From a checkpoint of a small mixture-of-experts model trained on Wikipedia.
Experts: 128 experts in each of 5 layers, 64 GeGLU neurons an expert, a softmax router.
Training: a variant of SOAP for the experts, 352M tokens.
Below are experts of layer 3 (counted from 0) of a mixture-of-experts language model. Rows are named router (the router's row for the expert), gate (a neuron's input weights, with its number), up (a neuron's input weights, with its number) and show model dimensions 320-383. Each number is 128 + 32 x the weight over its row's rms, rounded and kept within 0 to 255. Numbers have three digits each.
After each expert's rows: "mostly gets" lists some tokens that are sent to it at least half of the time. This comes from a sample of Wikipedia text that the model never trained on.

# expert 123
router:241112189100124159146073118167116149168102118084170096026169134159130126123110203135156141148130111130113154146131145038152112094121160132120122099143115050141160146113102159135177161115178143
gate0:131199154156149137122100137132066085156125131137192088119113126135119114101149093162127173134089160134139199136130094136106132202106143140093080143049127114188084085073077147119115082087135120
up0:152122108031128139177107110115073136115135102134156139116132164151076117144123117139117134156192118191162131112069175111140143193150150139100149078143146087117080151067141120148102107080147148
gate1:112125091172118148108166161142158164144094138092042080149128115093084108140130152100141156121129125082130141133063157088128142128160113135099050104118128156121129141161158154176117155174134106
up1:118148129119093164142150127080139078119177192095166105159125082111104111114100181115106159130134111168121155154128160087152088107132105133116097067152118153084057096059066072130137124182158110
gate2:148090151117168080133060124091110143121138112145188117096098123122124167135165098110103108158156163088099158123202127132159172131056135076139138135169122186160106132126113156164119095081126199
up2:143033162141150165153151125148095093073115124157064065087112105194153157136162153153161161081153116185108130154172167140112178149167147098165130139129123135150081116148144109151123100123094091
gate3:107150112148108135146108108155148053094093156144122152115122170162176108091067073090166097056116181187111122082183130127095112169085127099075134109161114096169169147189153089185139142071120096
up3:121169108122116122127138178121093090146074114090150196108097091158134108125132090074158148137152135164102193135132104168069115172166160142130083166118091090090105127162142144071084164125099162
gate4:134085091179171103090140093129162144117100112141127114083090179123130141103111164178165132140056176135101132106135109119178096123169121088224147098090114153069081128121094111161140121130145129
up4:089172133084161140122121135111110158098152104126171125108209131119101160124083115117166181083114114167064170120138196165143140149124130109100085063134108131153127099107104135181082063112073134
gate5:139139145150147113140114209081116175103173156136074184141132119127128162050112121136111132176090144075141103125124132119104114114160144075143118122085181082123136154153066105135131114067067166
up5:145133104140093131067084161115118129087143094131145128119093146103155155148174199142085137119060087123167113141094106168125079157130160130168108145121129149095079045129126137136147116095088107
gate6:121122147139135128133213108183140114117050156121065109166178140155071065152139157103157157154148150153120129148074100130172134086112122145099110094178138112091158152143138112079107140092140122
up6:082123131122160109093139153118153169146071166066052088128144157097101113058142161087129098137157174160109155130097091115186138119160150162100120181133111122116109143130146149167120120077116168
gate7:124167146104135141086090155145143166115118090068047136162140097141089133111142176140090028116096132150158108123119110168155128122134122121125139156136146134090128069083083113132174059074146154
up7:141145107162086127120142153157119142165121172117102161155203141178160142099100111122171132157142104126098148150124156184140184127103086171166089131121133118086137147163118136155165141185092137
gate8:138146104135137158107130180120114136196162105190133143173153147151116119140110133187155126212073150118125087114137141153112130108154115107128135182083078111083115117133134167170123098112152118
up8:145149108083133136116120172136156135186109081142100118144144109106147125102134201088127067115051168085051128163134141177072180121109134066156133142122116121102157076132111133158095161152115093
gate9:173169125159180081149173156144085126169104176178108101091127158170154128200132127144107142123098157193101061133162182089143198093126125132139097082149171099131109218122120100161110114153077188
up9:142147158138177143098167119186122153096155118163124160093144115147124165140157166183155134081177174146154127165136183086118141138102137142111133186164124116115139178223180136132107210153124156
gate10:180107128134094135096079110151105151087100141128150130099117137093145090149116195127098097114183130129187132072080143110099081127163102100151162163089134111135067137088132114132090123123157194
up10:091134079160133064197125147089146176093109191132045159173140097095110140122135135149148085124110114146085062085053155129140083069133106068154108094096145165107085113046165118122154142095128152
gate11:122110098164132090093085161138142137122116090102106154146204103126172075168117136128108072135080139168119091079143128112142139078106091102198172095090125109094117100112129115124176118102137116
up11:130139146090103198118152187129087168160110154116172081138119197113083075092084132107117140126128120077133121166113134053143091193085138133142160153124114118117152159156127031110107119143090103
mostly gets: " George", "ford", " William", "wood", " York", " Washington"

# expert 32
router:167108219178132159125107122135122163163109125167093106156137121146111102093120104153110172136071085135107123161104113078193153104100138151112100169119079149143103089117165104151159115128133192
gate0:135140154118126117156148119162100096139121117140163109061112159095082189032126173163111158155126115152114165136141132158097102135110151141113128120138152129124136147119099111044128108146088105
up0:095140141123179071141128167115081117184180132091088139130129112130161092144111130154073101104108105146102099122119185119086086160133114172104089137087119137133150107108090149126105099110150153
gate1:180154142113120130172148098132149134092141142121118079176082102169180107097110078120121105164083071194118097161159136042170163076047113095077179152165167130131100085097132131186151146065134119
up1:122087097138085123148153149100133166145086086141135138139151134129141069190158079129139123069118152113079180093163107160086169101159137127112087161091166117102115126130079129175117080170125149
gate2:132157153163106117100159114171151098092140073120129142071157092196099091134182178127054155122133110141182126110136065114069142165100131090097100097109118171189134093124059172113119161152117132
up2:194146209056112121098140071146159119079128168111126143096121164162135113117129104165103142068175093107164108092127089123128128106122157046143144094149121188150150142113143139165142163161141147
gate3:101097146111128124203124162151111153103138127148116155138120144120116117118133147109157186132098125128133109092099108121135067131150124044153142122159088100127134142125128096165123138156119098
up3:156199177055099113108147151134122066116153108104137120108101076154091154165164107138110140109132100116048088135137119061105109185139098143091088072089124132141163098086126132131126116146066092
gate4:157121130132121115138072166122140103127062119174157116179122153097127105167058212131118124169211181175092194126138156121150151098135158188114130118138201139130139142148110190147140070074179186
up4:103187109101122082105120098084105125032133121152105174078089078072171170035099139122194146099152184157198136155075123120143138114187121150125102155102041159150069092101134131096137162136114150
gate5:102132187115126147133110119119060158116122136096093145098146078127121109216160092155144119105151083149081168140086133138062103145128143100165209087108109143156168155177109141134160058149094165
up5:155107121099119096139156163121147166165091126065135166103104100091158129112111107133102093125164113149143076085124101128134127137136138180128122187118165053130112091141149120124124127166116125
gate6:159145129121119162134081151098147105177169105147101098174158131137089150188094150118108132073052132117106083148112165054100121141118096198142064120138153128103100058148083110033131136131143173
up6:118107129172122195142141089186220126184119138162186154182120103136146203153135137094188096144157076135128176109130141120131124095119068126124165100112136131070114145146128137115108189162120110
gate7:149148170094123122108172151095180156151116213196175098063146094080127126119067105111145117106153076163107125077147107195083127155156135179108157115143123089090158095110126156141099104126130099
up7:063148176113159072139140152073042109147129110144079161154134158113047184117146118149096129177128118139171113104157126102086116168093138196103120082136161142119103134140178111097112112188164132
gate8:176164114158057100156189162132103103109140126134121173137137051124121080110087126131096170173180083090139142113071076093063097130189122166080153110174108089093144129142097155111132124100153180
up8:112078133136174158052143162145138152125136087167170118118166200149114115176129140148119130134131147138104135100142149032094149156148185172131104108119150100086151129088075137108099158166140103
gate9:061129151093083148216092156114174084124117066035146170120109085100121150112120139136116143092140119065129101104111136209137149093092127162088123123125139170087105114145117122109090105127098194
up9:030107171139160121170140135103175118155092074134081124097057065136131129206142157117088129124100161136159175168116124138070123184114133116149086125168162065135189074120177163043085116129095115
gate10:115110110115113093146114181131093080143093067142087103199154090157137141150155101101155154119165085100101153150088091082120167093114162110134131100098076184183191110121159125142103144096109136
up10:140174103097197128105116119083110146130145118139119142142112123145121122136156116094126114137098123137135139153104068124099113082113191161171052154162171164071081089086193031169096114171108160
gate11:140107165169211151186104134112057135205140146123175091153144134127109145095210172111118120138087143099082114136115085139147219115132121083167122150130150126097132098134178148129119140118195092
up11:113157069096126142100128100102153161156142096129091182182119157152131095091123120117078129109135106129163111119124112167178122119113167118106183140126167117101089173141175094127119084129152101
mostly gets: " all", " part", " most", " number", " top", " List"

# expert 113
router:150148190162101129149087105141118141156138105096089121134112117089149122074098140071133161156122129072098071144136135071124146123105100204111085110111132124121122094123116090177187115088120133
gate0:092083185116118089138140096123099130175164083079134152173197119160077102160099153145157124109142131126138105135161132129123169070128204101177108123152211118089115117098137139112093148136161154
up0:108149083136117132081109145166127106145134123165177139119153081106177120161119130108138134168108195204091164081127134106109132161177129121117175192084146127084125137127107138129118075118106080
gate1:115148163115169142156074121161144164080183086099124101099091094168189109067118129085097142097082149103131226095103132161125121160081121146119168203145134157146104097156117101126069117088102059
up1:109133090115100147153150124129137131143112156116142190157107116164079101143082163158171106117150149130119110206100155157096089114204132075144138150114165086103147117110128159099104137101154093
gate2:113107044139132163059113109153143112149145140120168108124129101115133046116168150127156099130071185170143123149170118130121065097112108130047083115118092074081166098143166108110105150094188142
up2:146211145120202138130100142154109074128160102148148126158137200201098114081104119120072137107130151080171111108143159057110145142115093168156139108140092178151154118099111113122084106106080124
gate3:100130131102104115122131125094098092199120131089157074147166117132118159084115102070118151130107097149114142113096121104085135086129104108133147128125143135136106123180113074186160141159159104
up3:057095099121102138138111155169111134109108162148171148158122167181134114187169128127098130110167134130113088155145177164111117108089147186140110109111140114128089161141130141154133139117190134
gate4:117079134159094097094120147151196153083123146113088121065098165076142120122075109172154128135162158136088148123163131138143158100087137187132164168142167176107141116168164102076131170063156075
up4:072167164119146097133110143112166153142132094120096097141165172151126149189102202079130160099119124114080112116128091095176092073175112132130165137189104129117144166076137117100129154139122104
gate5:156145164088130094113109148091106132127115180142152128133148103115124080169144210116177118148187131117129129149151094188102188111139225106198159150137150142125105102078124094151076155103143102
up5:173131083070176120159110117105075185139127149152099171134142129123121136136171113050103158087130088099097165163095104113129198164116083147171163105165095155110092139104154107154093154148034069
gate6:126100106139138161044139112120155124066120146094155155113169169174097148123145133196144139115128094161080167120131081154117137157139154132149171106120069126149060153147166169090205115105121151
up6:095151131121181145147121114136134062191107119169155064171135123136142132153113152129103126118131144127121103117188120142121094114132161157106143098176125091140077160071154123193123130156019193
gate7:125122140079176111064067131116141080140087129116162082122108111137098119153070153138154113135173107177156110101132149094191109122096153147097117133080090136188106109097152169097080062141117182
up7:166089102171122111143119103157088175103144121126122118161104200134131061108085119131140153150071070116132145150182096107176113108175070099150199161132099152107106123144165130073095160096077127
gate8:210113104126103086145139145153153168162115095084125126129162112080079087200144125100179176111140155117117133078127192059063133123073110122110170218144138173142172169131086155182136147111122133
up8:171200073097093155112112109094134103145149137152149122191119215113113064083118132120167056082118140160108115118156157102126164201139113193147124126158133115150112100086085136136133100099088155
gate9:127096121128124113084136130143136152165118077126091147131094088152136138166142130153064176101108120098130186154104134125153204132123066160168101093141127116150128160141094113167122163109120117
up9:187099174087146119084182123072104168111139108093144106101113068141139114109183138153076076084192103114112085093127142149097157142137104129162138102108182079103105116096080161128169118144116135
gate10:156127148117148122158103179127103083103115128128139145131105114160161166080094118105138062176116138062146098103107155147110090096138142057096145147091153153150139118133141177147084178106121134
up10:208129169020116131056159119107122091129115049136107140186154137168109115127074216138135122104163141153084174125150122168166134092113125095130156160119135107160103054101170128163175125037168111
gate11:161156061118129069112133144126104162128123067164109147109163112141143141123132102132153173151147090094116117171076089151163190098108126164101138157121154172139166120153080187128153111049120149
up11:160118095147112108200166166122103131123097135141080132155126086096140070061117134124146138115118164146134143131110133084128158082156082131123119119151084135143120149125167165180147129115118155
mostly gets: " Position", " Genre", ":", " Type", " Occupation", " Country"

# expert 48
router:148095125183135187161111188131161163148138147106118124099138154122172104129157154116142172100098092144102134138154117106135144141114095103087105134150085081099122129118134120123179132071113160
gate0:127123107085147145146113132161140150104102143072152162152218113172122099158116125147176171116128123099132150138188132120202112163037138150102137128141092111073136117130120081121174091174076112
up0:214097134131147169201133104151131116177115089144075143117067139112105191137115131160071153117097111141085095176157130077085153075091153066092129140084129113138136110127148124131153130186178132
gate1:160114157186142157127122149153197130152134118097122148139106137127070166161126108188157139089084096127144141148075115121147166131082131105118134091074050147161138140143094099096130174124143132
up1:081116151120138140150089027067155119169202146119191157100156158123108195144087153145137144076083164139060205149148128163075141129157153109087106103117139142166144104113162183150122080165175098
gate2:133136143149176085170140097149124165118176071187136161114131127139097167149131110139109079155098171165215096045120142120077119053177141140149101139037149135164123123038143090137188075185183118
up2:106166077158117059127149154157153152209111101186144111086113150164140118182069130087157095153087142075107155117146140168132156156120143108181105157048180100131111181069098126123141110133125108
gate3:160133163135122133158153078119125100080155137142124066147090100132140070125131121178106136109134137073167182121077149111151103144167144116118152111077157150195129140204148114137145075110106131
up3:177136124152139092130089143149132145129139142117114095091098098160157110141114147154066116189165073128173101088171080127110106121132104149099134116101147184141172105154122194092105135103105144
gate4:122078166123132148182128127116146126133108137100167118099173184179119095129128132140098089128107146149097136146159098118109143204174120134187107166129127139101133123153044175119093169143147153
up4:160152112137100082120032099156131122094082191175170097153181155152140187114102090135094124089121109073078123127062130164126129163169095085111100108131097186145135155170134109129153195121131150
gate5:178147123092062172198106166120088130136152093147095176164156128080092120148144067062124104057184142135120088088126108154129084088160106110118115165107200170112165096121079140089132139155103134
up5:098135144155154092097131135126168140122090128112053154155088119158116135084127141142136115124141128143097129151104157120124173150091209091088102082096171122180124138168132113106131101109131153
gate6:082129104106116129185128161136149125196092101115122105159164157114146139067169137036146141125165107118114138103124110175098051112073089155153173183142112155149055139143079165151100136158127121
up6:072102115118111111153132131163139136138140137163154100136150126141105092078131091124146170150177127100133118112160144118184152119103129143121099112150173117103149070156130137202119137169129120
gate7:084092077138120140191161169155112132136143137165076154110170129114101162190045151127178116176114135112157115160170067143143122126150102131098073146121153094035128144083081088155148161170142148
up7:148168120114154116101146149147159101080098143139149019080122110105130172175136142115126083121138115124086151124076048138111104094126072102100099141092146131142127160213111118155132170185092166
gate8:132103168148113157182086126130124124112075105154115124120155147195175088176148129120108165113156183134160156111073138117078115102093145159083099167164155130090151161177079091182207142158148124
up8:076147121151113195114133135047164101077114142101167160096160089106154160132080141167131112092220083112171129124167168135094124127152096141128115099160103145128078139112165118144078128065149116
gate9:108133143111144194209122124115067136142146075140069124163103152066119093163138100124150125164083103156107200115196148116208061118133114063161121127125114169100091103101118111132120081134118135
up9:137095108073075164073135123127139151146118082097121134107188117176167168085159126095078162097118151101205149104102144045082127118156108175106147136138111071131173107094105157140131144169113150
gate10:122193092163125117109143092081068186170133130089102083075110177118115108169127128153148133119197139158153139128124090065148119097086105128099133073143091110078135159142174097134172097075149124
up10:141144167158119168167176151179161144127106119170132180155083131153164142153122128098185082130087129076143124220120152135083147168172154194149095137118137062172138088158115148141127127118140126
gate11:134115116154118113138158125097099125101098145144157118079137175130150180117081136112156142126092115124144155108199078115095119118032064152094136165068104109149175148164110105116171154154120113
up11:129138085108139125132123074155088129129179154069111123168100181157133110139148119160164111145157141167138065135143197118152162106113167116196168086102108182125064104082109145162130152114098099
mostly gets: " that", " which", " who", " have", " has", " when"

# expert 84
router:212141158142124139237117114181126139132071134214207071078112113157206142159150138144198141176096106095140159161094144142185117080101102146162075068091089066149153159150129069121144123140173202
gate0:114134134105108151122144158069158131159173121117105133133078121128073128100091160105129144108144111120123159110068115115112077147137143070150138194162135143121095095124145111131108111119142108
up0:107142131144121097136179170131071160112188102116113173115154108139091083101141114154100175130048107204146144119119090103111094084107099093079187128154136146170100100140126122110102109125126154
gate1:145156109194117152103132161128151131087112178158123092164122153098062112152110075146128046150102126118140190139141151056102172125136160108052114167072057123177121119152133126152166117103066101
up1:101140148087104125139157109161153053024097130153142121157108149125179094104118138135124128161115130108051145099150105138094103080179190132083129094112079108061107145155113095150180102054133095
gate2:131138103167082114131113133148124044070124158132162093151119099177136062186152089098189145088126113086139071115091117124074100041137104122095160079122092121146123111144131106110129114129152131
up2:172165152115105151136176134129126119136136077110181138185173170101106100108157038115120130112122143072103145112130048077163155172134139061143163092124148147125161130116120079162169104157148172
gate3:154161144216167092172159135106161121122151150081115134106150155157107107135154176073132121123173142135120125175138124134085056135144087137158135112096140153161108123132133172185130172175184147
up3:152133125148109185127173130085104147098144100088114175102111104123066072165088116104165126158106157072152114144164123110132087123068158153080134097138177127145105065146168089122172142120114107
gate4:169103178087131110182113155162107144138142119152179117168127097122155157124142120094086069159158158158114122096106113181139092130129112108115167137121066130094045135130129143192077110103185150
up4:073177120092137089183153159133134221106133159145137119123085106098135134131120128113141165097151144159097066110111132139133172191146107116090093121190199121138125138124093099149123124141109096
gate5:072105053116088113098155145196111110046148128142133127153169150134175143161117134115141140126120179095139116104110113176088111128173142123100107141103135155119116029124038196109207092093175122
up5:104108138131121056187107167115095131072152131203152144150097134160227159103229082189108159198148104174106051126158096191126083099126149094173138110187141080132125155086127158123123115115159130
gate6:088108126137111085128088104103147191170072131137134132125083130049138138090106057134113152127105062092132127114137137129120137120098167167171105125112129121157143139164104165115080155158111109
up6:125154083099094089120135120126120116110137140137108110188106130108084128103155128125131143094131115077173114084135157073161091112119134123129210161109217131171129157101149112076145127128132138
gate7:125111146189124142080187101119125138128145162168104144161146201101153193135136143135086148151101195106142084109091176143113129138113052112098154097175117125122138119149063099192148087112082128
up7:108137135196101170055196161168089098076097138178076118157202109131071130103131172126091147084126116107172113126077134122114090162090124100165177108140071090126067131153100108119140165120131141
gate8:122121109164146182060087157126170108102127105147149110102129158199157065167086118130173120097065123095102110117137159127173185068107148137115099136067126144105062132115099084085157117183143101
up8:168147145157106133118141070139143156087068115108098166153103117149037146121142156156098065134099133143130131218109109127159119140076127186138084138130149191053171108114110187124071145153074126
gate9:154152156137107129160104122045072128067107132131138121170117125112091124130158178141198122164108158112120072151107102172148129142152149155106146136068165157110111123136115163125060131123177211
up9:180121126137129200115104052157136135098126163144177108187116151113111127176084134074131140093109155154175122123101086113120156082167102154080162148123150145133137105121092119108132032118168176
gate10:102087106175121131145205164048199147135139096166142142164180172160096126073165069063105142129088117167147137120098175149145092099154152085085186135140134139142092132119086150044130182103116154
up10:107129118157051095113108122050112129163140142069119153134211134074118067130112147103160170087129145179046106110117127065120167178139126072067202142196169160093122140105137117131127111147177141
gate11:126122096155086166147121129120143160099170135098107092114160061058119165150135092120143191133108091186077129177114072111135129139065096143106166086153082124042119098146135083144164099184125128
up11:153069158187124141152133159182158134104135140167094165117078144109097103169139106133085095163114124111131137117086113156142099146143108141158112143165134154168083158155179125130141081119122143
mostly gets: "berg", "ah", "hl", "aj", "hr", "uss"

# expert 81
router:115158142137078164166119127201121123162181100147130143159142048143089033084179166137138161172102122132136113158187134055128093062155145187147034126132149132060145092140145118143178112090141114
gate0:106093080138148134085123120150151135203148131074151179117107110137149141104135107111148176117127182222130128118161121109159131159110186105157097101109116112127148128153128097156146117179130128
up0:102140141117156171116119104143151194125197188152110116135079106175200089133194138101145106124146140147138154144162124125148109184073146134105136137161196102140195103132124093136071144121186151
gate1:138095122145093177098131121169084110152141162153091123166126143166125038062117105124132139123110117123119087101158166185144123147160134189129154167145135157112158132188036120153073151152059133
up1:141174145122077179128105165067165157089133163094154112130167134084203130124106178094112135155218131091156145117133210108086123142157072204102133077167116137071101099115172101090166058125099129
gate2:109147156127104189205139121143097127158137131086098131110128128082151172143168177153120132160124146115103129126156199108124129152129115123198149150079128098106130083105097170134078114102171113
up2:170072084098154144126125090153106130179114174114182130121120077138160143152157122084144156133118115100108114072144133152085129152171100143107127174105134116143138056156135127107140122088118137
gate3:184115082143133078078133114137127143122139164067129097167085106080177145144107163080110109167117093144181138106129091049172136133130123187118084143105125141102130096093124153133122096223138101
up3:164081099121160164087103152140096147135065170181107107101142150160129109089112136100163126097104160133130069123144117107185180155115174151087151125131099100113201138133083087145078090107152121
gate4:168171114091170120135127119160101130122139109108157087158088068152114113166129218088115072100151187183150166068135086125143095086139125156142061136097047175152130112129111156166159179091142106
up4:089093153089165177147127121119168109166076078169114104121088134163146116117119171109183156122183147143109120170150144114136134136109115126137109142173115128126138145130168110179178130149113138
gate5:172097149178099134092113134142139081124136109159126166148173099122089082151094159137143074139080110112090105090180118150174114138120098139139136083171183091097158121107163142163053068212132089
up5:112140128118112119108101131090147155145156141119154098081089157188185137101065122145101108095130138126131134117107140138095158115105092119150143036168085089155173077147164114109117156148193197
gate6:085129178134116135082142107142153167099093170097138141136094132134154122126149142215119136103064071093142100103136114109190124136171156094179121142154115131136176135149059177146099125107103126
up6:156117173115137102107145097108128104104138196143193144170120096134167093084121156142147126121077154155125102138093084118176081126174153087167106120150126159144204032060107172148089118105090160
gate7:062113169149105122138075129065066171172181090170170110145174121166113098122143104126147172100097178109100054132103154106156153111135146121141127159118114134084071162090152148138150099096152180
up7:129092206114147132107191087145183115134117122121147101070058154150172198085144133144111124186191117159156156082205129126162132127122153103096072063171130118131124102143114116177074131100161099
gate8:124121134064159096114107120108152182100121163140086138123127155138097093081134136173108142109186094089108125053127116135138155114186160115072174129167105149089140166111148133133142115164094125
up8:059094146099117143089047176112153147156144163120121159133166123138099129108170086126099135144099105079059154150138161146131111164107175101152098106104120154134153153099143107128199177131166078
gate9:109157133142130132133144099125140135128127088151101145107144155164147059103144046139155146145166136199136156162091164159096207064166119086136081124072099151079108124147143134147147109163145154
up9:142124130125094089140160198171141109113128163099142129065157139104124189119107157090148126126105139113200112138134073081123074154181158146147137121194064058133149137109109135095142085147103133
gate10:087153180174082060131070108106100104133149075096040110115134112142133096114138189137149157123103146134083122185120121152104131111114105138168101104169067206153099077109082084168151132149181118
up10:162137114152129139060146158115083136079167164154168158158099118141160156150094126053164092121182145145157120119110079075127103065116171121174129152179113145173117130149095111126153066215147140
gate11:078125120090188128082098118110189124163127144067127119130070162112145164078168091103148164117123129111096157141129122109148174111113149124201162116182136121067163140080121129139089069121091099
up11:072100126122146121154178115119093125144105092107137206148110146122147142063092128141110155118132117151054167133139128112114110135079151127115163112103084120145149109131156139125194138097149190
mostly gets: " Ref", " Coordinates", " def", " ref", " %", " Phylum"

# expert 19
router:134129162125154255114130131149114169115091101128123177102162141117184147130095146185109134127123123123087120155148111046107163076168141126110076101131093102087148120118120097156184112127130205
gate0:120160131118097152120186168171103159140134144109132163122145137182118107179167179090148113150137148117122121134137157145124110099089141124126067148121128093149150153094077099109150114118136128
up0:104116109110092103137088221172132116090106087141133119105189130134172131135101109111095104102128160122157165138147133165117097098123103112106118103160153111133117173084109156163161136084149144
gate1:070138066178126141134092102113136108119099097098084081086076086142134131114170129181038159122143120078158116160121143097104130072127159146118091158120179076126123111091076146183098130167215097
up1:088111112125114193172117136188120114107134148069123127109056133114097080142099134140076146078163100119181160202143199130153130137136175136094150148147103112172062161179130097141163135149099138
gate2:161138150133085155134136187100120125151133215110173125140127097094155106159151105130202155093143141065120121105062128134089093124133109150109134178066140078096124148128112126144123118096111115
up2:114097133142091141092094113129152178180179099129187116192126173152138083162162134110196140118137093161123180111094160145085101158082136187102099129125219130178062162165108112126126152124148127
gate3:126141164166129200154174100130072109204162150125173129085101114127099109133121140144152064081111144112121175115150122086109115105085175137162047095155155158141126092102123144110135127094070163
up3:151093120169117172090098075127087089119141158151109146107152108153127133146154091135130140101087196119101059103177123161099110130058119090144135104116167135117100143106089159143094151104144123
gate4:166052119089138087109132045157167089123122086120087144172084181168187106151106110095150177170072163160122188118159156155091176080140180147129122113181147116175104140122136100077123152108147149
up4:124191188166140128174133154084085141088181154113087111091126065126149119164132195065106117083191126095091154125128116110131118111093148132105130174151123132176144082141143101122152153120119113
gate5:116174094101116124092152176071189102102120204104072065141118078139180111116175065160106132125141160101112158131126111119117126141082120190139066043151076152079101136082122166115127090120143142
up5:137097143121131113156080117130119123098154127134117103134098104129144152163163170147128122101125120076128130139122110104160101113175186156116152176151111151094112111095173150024124152140080175
gate6:129116148091104135113145105144126204137127227133110139077119122161172058184066145130114148124119133119095172131120147114104143149138133169137102144156139101089155125124195094160124072156170070
up6:117107166135180096150078102169091124152130098135179127126069184108130104108138105130094182081131122153114112149104163149153135104102133127128157081101090123097161127084111104088124140090141156
gate7:108184075175089136136000157179148101106157133139161107128130140173195178140088148141115188144122145179163155066117126151100121145119149103081144084129094142106174148150168149124063147134101193
up7:069123118138092128141068152133102126164132157157084089132180130136196131127090148129117117142152172145147110090137128098138113105110167099099066136068149150128129094105109062157130136124143167
gate8:133133131121190126159152152140113137125123059213106172081117115148069033135141141140137152135208089110119143128106122198090120104185087100180121118190135146130108068097146096138143083090132136
up8:161147149123140147113083112090128107130119169143114167116093153115109112196156167147147183116179119129151161091093059137094117153144141038136113119109090186133093142107186085102119121077165167
gate9:134114157150185037085173174106194134120090192126143091175063207143158089108122104114095122095159082144153157134086097123157120135113102097102098121205128155157080130154169126055141136148086073
up9:103137141180116144109175066128146079124123125108130145122138122144141161114118085094073090118214152131129164120080110121106098165140151108137115149105142109136124156103124135111160168131172077
gate10:135086105139110202107158086118166072191099097154133093098147125128123086179097075176159132082112107159106172131143194120115158110099158162172103111091094070135062190077096147213105136185109204
up10:154081182089193111145142124166147126115087089149139162111145155115147119174206145073087112103172126129141132164139181207125163115122150128125168132114130176119123166168062126081091091137117095
gate11:129128221110087131151138163098114125097096148080134124063081124083129153071153135092140109116131134073108158093138151086133110111078139142124112158152129146134172087140117152147079183155185108
up11:170088154098083133111120028101145118128167121168131134121057141135166072123136102175135185131092081059087116186140154137120073124026114201146138146186181068091124122115076167112159129134089126
mostly gets: " 16", " 15", " 12", " 11", " 13", " 22"

# expert 82
router:159135128111193124159129130130104143152144136102104101120183159183123092129129110168191181187110097097170136148181184083163106131100160167134084143172143109074165137149138101138137102114136179
gate0:116114148123170106114167131148122140132119159146099115116131103135174143154109180131087135104184129084147112100160159098147181108051116148097113081170131166079143151127155044146125157135120132
up0:145089112150191106090123160116097100145176055142195145101132142098156085167099118108150168179169153086192121216150209141106152146091089123135098119104086112139126102123141146102125086116133106
gate1:089079130127158092102168149149123112181118132135137124101088153155128153139142098110096130145085135142128122193168122164126146125162122141132154198171135104127103125130128080101137087117145117
up1:135086162094156081125103110109171141163137141109175182085133132072089142049108140123092122127209122095099136098106141126128118149146136167121201141140138139149114150148096139149111063137213106
gate2:107139140145145105154158100185168114080085084101060085134118142140122147140056087151176114077115092096062206107134141187134078147134137077158141118122100180136152134184115140089152087104152136
up2:077212164177080156103089129153126134197164105102143117142123140154116130098118068181122154121092137106110049141120068126096165099132128120118194131106141120128134066086131107157127087093066058
gate3:133119149127131143167137119133127093171091097168129156126113101101112126071111117130118118156080083070127146088097159102184062128076154126182140144121167244200088146169123178120101105134158144
up3:163102084139147189184123068180171108081144140141148126176151136121150089106096114088121076080148181166108087152108104098122158078117054143115109099125147059083138135140089174153078168090132133
gate4:111128138062103158090184071134149145102107075231151083109128126160166152123164133170106110130054099132081171114112136091107186195088145171163074154114171111133159140168163068103085136122115113
up4:128132158156131132123097102098154134059133156081120146115148089137142132132166139056082159165114161157150109121157160112106167125104179098154109155127113102165091125126140126140112087173112149
gate5:134109154125145085110086120171150122214090108122158169131114120154129164116183091170167161074129163118075137075118147122138121113149175101097156167160154113117097166099156081106133095120145079
up5:088130077112134144157157152143184104159125138082164171119135126196117127105161081132167158130104146137048086123170136077162124139159180100103098167146100169162136123135116103137152148053128227
gate6:190164119164089131193131118133112146111105147079119102121162137149148117099091122138083110096095150101097111089132153095040108130108122101231115100105109097135145089135142134086067123075172169
up6:140104167149079086057137132144113104120059158111099120168110115091102142132165138173149087109157156101101094175111113070100148146115123112177151113148123124075135116178131083110130119120110130
gate7:177133164099108083138126107164082133172148135134104101100149113109167122145158145144085172147098068119109107128153120081160165095161168133124129054118123167082205093135186136155226095120130133
up7:189130152083073061106146113107146083091118112115138132162184198154143163177139101135125153147079148102166103099148147112159146128110141108165116144097121094117138145118054117181117152118171101
gate8:123149116127122157125158137119130164118118181201106086101096110087129144100133113118189163120142129118124129113110106135126185111083103129129148129123125128073098101178175160084134089100078137
up8:146133128150176150198106114163118130095117091140124170075112054096109155158148153081118119132151139198133169118170078089176044139134113159129116116077213172128076151141128114167116132126130094
gate9:118105105137105118134086100143109116138159121164128079143116122154117099148106133147165135134099208081142126111138150183147133112094126171095087161105144126118170135090106132117090109070181164
up9:106111176113126095168140112098101142138169165151143167142108138153136111151119109165131198093141140118132164115158140113117150134105120138107101134114109127080150155199061140104111077170158162
gate10:103080142161109134096177112098098113119136101167115161108197145167086083086099168091167106149103128107155142124094148172143117139173116111113135099084117082166089093174125172056106090121114139
up10:094112170121176072118115114115109099148101084128127112149168078098098059073121111118092084101109153159124190152195156165125179166109154155092131126096207112152168127146129149150114153116165092
gate11:164138125124123112160132088137165074167142042105128166154084173184105142157197149095128117097113095086069181066126150147147160099172109118160164115093133101155129077154136083146107136084157156
up11:078225082126122114125081124171124064093152072138133168122135066137146108141174043097106133121106116177137172132122103136129179106060126155146149106107174116107144136179082082113172122137118124
mostly gets: "ut", "os", "ch", "ang", "uk", "ung"